From a checkpoint of a small mixture-of-experts model trained on Wikipedia: 128 tanh GELU neurons an expert.
Below are experts of layer 4 (counted from 0) of a mixture-of-experts language model. Rows are named router (the router's row for the expert), down (a neuron's output weights, with its number) and show model dimensions 0-255. Each number is 500 + 50 x the weight over its row's rms, rounded and kept within 0 to 999. Numbers have three digits each.
After each expert's rows: a language model's description of what the expert responds to. This comes from a sample of Wikipedia text that the model never trained on.

# expert 38
router:505438444581600447555449553514448531524485481537514411452532535457448509552546420440395451586561437454443527559432533472468433513529492461479431383457428521550460441500435465561476548532572478511522485462443430543494522455516479488468499524585564535541459479562530566420480526532476438420502402586542422516575535553573447548530542498415596470422543558496561472579493446547510451538473471433496526472455490550518571522482576490555539449597472464419561557553484539437452417544464567489423467486557435556512426469472505539443468409534494505451443448436598466470511460409512560463515520557477520413412511566524445505449434490571454533501488525493457547573559427425562553549465505459438518533538562471409527453488476423501551504526508421447506487424529443545432524516521533
down0:435553517527458517464425608524427390527419425533533506521380500439540464432448532538559523485483552497492553502425544492486559517454451461463569512544560521506560517431400400525488495374521563452473534454519531478529562443453524550531603502545605475510549534527500506494430466437522478491523517425455462476497433419522467497477533437519492477449419479409495520471458418475450516498523527401533519549663566540458484456398530518450518449535494458495494538619547585654487526442521523415470522485490523652498521544454541538528527560563467549539551476556503470508488554513486516426483461512546511522446522496539490541496478445393457491466473461509535441496628586463467551488542547527438453497605483493590490546486475469469483506597491430469572497529523479542465422551501561
Concrete noun endings

# expert 0
router:545511442488541504572480568534547489422520432565466446408620529482491434396496529530465512544556449462482534588564492425508544563485474472536545459452523528568612444452504520518464501595446495541513486490438463502454483444420554477523538584519443475543519527561536554461610397400571551462445468490463504375524596434547457454525483553487463455562565483469501522526448593565436451535515529472465526437557392523439425456564507448552533477511447544458542566514472574479470433548509565581442500394562477509501504510594546449435466427469536464492503490447508401493570527479480533465477390556441494466537451511482595467403498460540507495461550555489465535585558548597538470499503470513462479586478510470488469453475528543433514486566482512483502551446512431421451552618427521
down0:586521493501437432555488493506531586431506433547430498547375509466488538615626483391505409509479585446460476453504458363464577372485474473481457472503463546495559456527504521512436531512559543432561493559502549518477496508465518504479578532488597496513575533503542561607555525490504487505590463504447474539530461509546571525470484533497547420508528532565446635521573519515531454533485487496483525532444522453480431419468569494428489578566432495433586486545459537532591490599473541573570392432521526468465413438488465451503543415459532423497478515470470549500561501495476473480500437541513458541577461517567438468482520493450581529459504547431504505504592378549553497482469447558477472489440490484500517399486504539445463518500547501429519519488408544587433410543527457
Years and nation names

# expert 26
router:495548477490461587539464505509487579401491514551589538452464560441488566529412446490614599497507437455516583486570453496442442397417462543490484541466542547536515469517420561555430520469571496475449501467483514526440447492497429490535535479542460526514424503554483520602467538527563488452581523505478418496561497469531452503624522451472524457542483481509421561527529595534518491420473482493546460496431427457508420452430592446496482488485527531491485509476540611443494473488481516501430570547569427537469461473582554423483469541567537439392391472541509548493572515429508602467566530584441529502428475534486542555474454504504413622491530518540560598559525418455500543445490527489589501484536507405501455464526497528484520583463446462520458500440543432620463550602527507
down0:511494510449540578497486482542462534448523452473504526621407461384504530542513506586477510554511536557506525501550592497415485467474445602450452509593438502504509545427554439621547485548554450506457496517410484515456455547506608497494500484387473458424502476552466519494444441461431520508517587586502415565540527470507475535512461585500493468495469547364627511495438540574440564500467467542540446490547536559497510463425467414579518584481533558626481457545508418430492478545580422463564526424477515493461509548502457469467452566472587518497535563494417581436477450417474464441542520489455509515547518441523413490434429414510454502461565490515479476464411455592466555572455492441440457502517550614501527490531550427506471519530517443516592506457512550500526491491487549
Word-final suffixes in names

# expert 44
router:429463441472491441543461457555618529469471522467537444465527516468471559523473534523557556535554445457460542451470520371499460540486565446519474456459515620527471482515435481536557532570519456494438482481545508528577548403498457443541532502524459471537423571565553539517462445479575569512494504534548457532570439407586458517500483407566396525623467546496522515474554569472480386497492511412494481530540452494537483493417491473533539503513469462587538542561571569447478499464505529496555587607487421524513460500550542545435463559538542442530488437550456462548505505494478561483530468548441450579480513563486469507447494484573444420459597482501438578533545574508516547424422452450439529545596485482487417450464577525577534541562472381551568363460548442475564542509547550
down0:555485480467484479517476466510617420482514479493563500589505385420441409386475601583479406517505619424502528566508513448487454538477527439501481556482516470413636550412405493496600493539504472557470592419474555513437526480529507531544456480467499541578538552489497539406479473540523520559483437513481467502529523420561555492553517534495516460441525534548422449506498503527397547524384480561477424499545430523483542482646456519569514443495464512501476521496482519517539497490553540526547513478421550432421553587443475494513594441489466485522527448478486544485552476532510459486563554524473542553608536439478530517521586499410481448541477441423413422457526525527499476462534543413498467569535541485474453452432470405521599469623505538480456461582576487497502524542506500
Infobox field labels

# expert 33
router:462475449446539413524481466497464538461417474560444486528573522432532500533559445354551539611547477432469445514429524450520460434443529454501462441488520589476463485526434540554498559498559461480428454539475493527485496438445502485402486437598509550559579562542542556426473498497528479516466431504390504461569441499595460534568515507523544503488518563448478555521470497543485451456492585481456534581554451480460575425468583577528511482435406460489576537467473539450507486563518514424485572422546455604591468550563540479457479422492488486511477467469529454546501482446560474519556563533429482516460439526431566510444481523609502537552494526529516596522469509497492604567544479560431504486587535405494450427390360472537449529580552423460462465481569488553524490508448542
down4:544474400517580589507539514386501480540425524469465492559455415538453502456475482475560495477527551494448510497580577477516605558553518482559568451498550441509497439538499610562515523435470543433511563558440455470487470477487549504544509603476501500539438436481409558427590484499478542601420470473482540472402416437477485503461481568548418499504535609493618538559430543552559502479536512442486462502482431511564607536519407437541474475479496441434504510448558502474469505519565469564444442474492494499495458477508519569436466553458497620502514608482543436426579443552515495500522589490542417460505413503546522484529573546540466513450499534465475420459483503415529384566463479541614478429513499542502428541568417451514523466535573553416528519586465530503468454485476463
Taxonomic name pieces

# expert 16
router:458468435499541435549459540482538542442490515470504483404559610472461524454508494517486439578525451491435483510468576450424475445463482425501468501457503586501432434514450526564425552485498455548548588473433474488493468512421494453495457583521500514552516528586471542414551589440552501462404477511412491433537513448543449494526552537507572525439524558430479451563513436512473432410470486502451567516494406526437580497520521454591550406500467434451532524548454539456456402525497550443474470467572468543563418494552562534437478417518524443515452445442560447468575521437525516450542505545434512478427407576445502506446461484576444445489509560461403611576522501476556588558422442493437563538528523437486425438474403459533454527550573435574546457461568415495470511501504565
down0:553586353515489490440518543503492513502537493514474387359537503544559461541571500457436435509459441480426496502516659539520500455582466482520489519467373516468491429467473509490453525496453598558544458411518481528485508545440492504589521476524488511506432553521573478555506502523460482546496385518480520428498477531470447392529508499610533609451517460458483558460525496500473520523517549574601520505542506451489499484486492418567578497523490495483542545511390450353585441431474461511508503526505410516590470555619452583506587474461549421473552526442578528488451452490546484499453481501460370544531439476554445490589537526478541504509439514558547444492516565520568401526466488537454572498413529512478458488437582428474536436545518521477511570518473495524487493507525426
Family and rank titles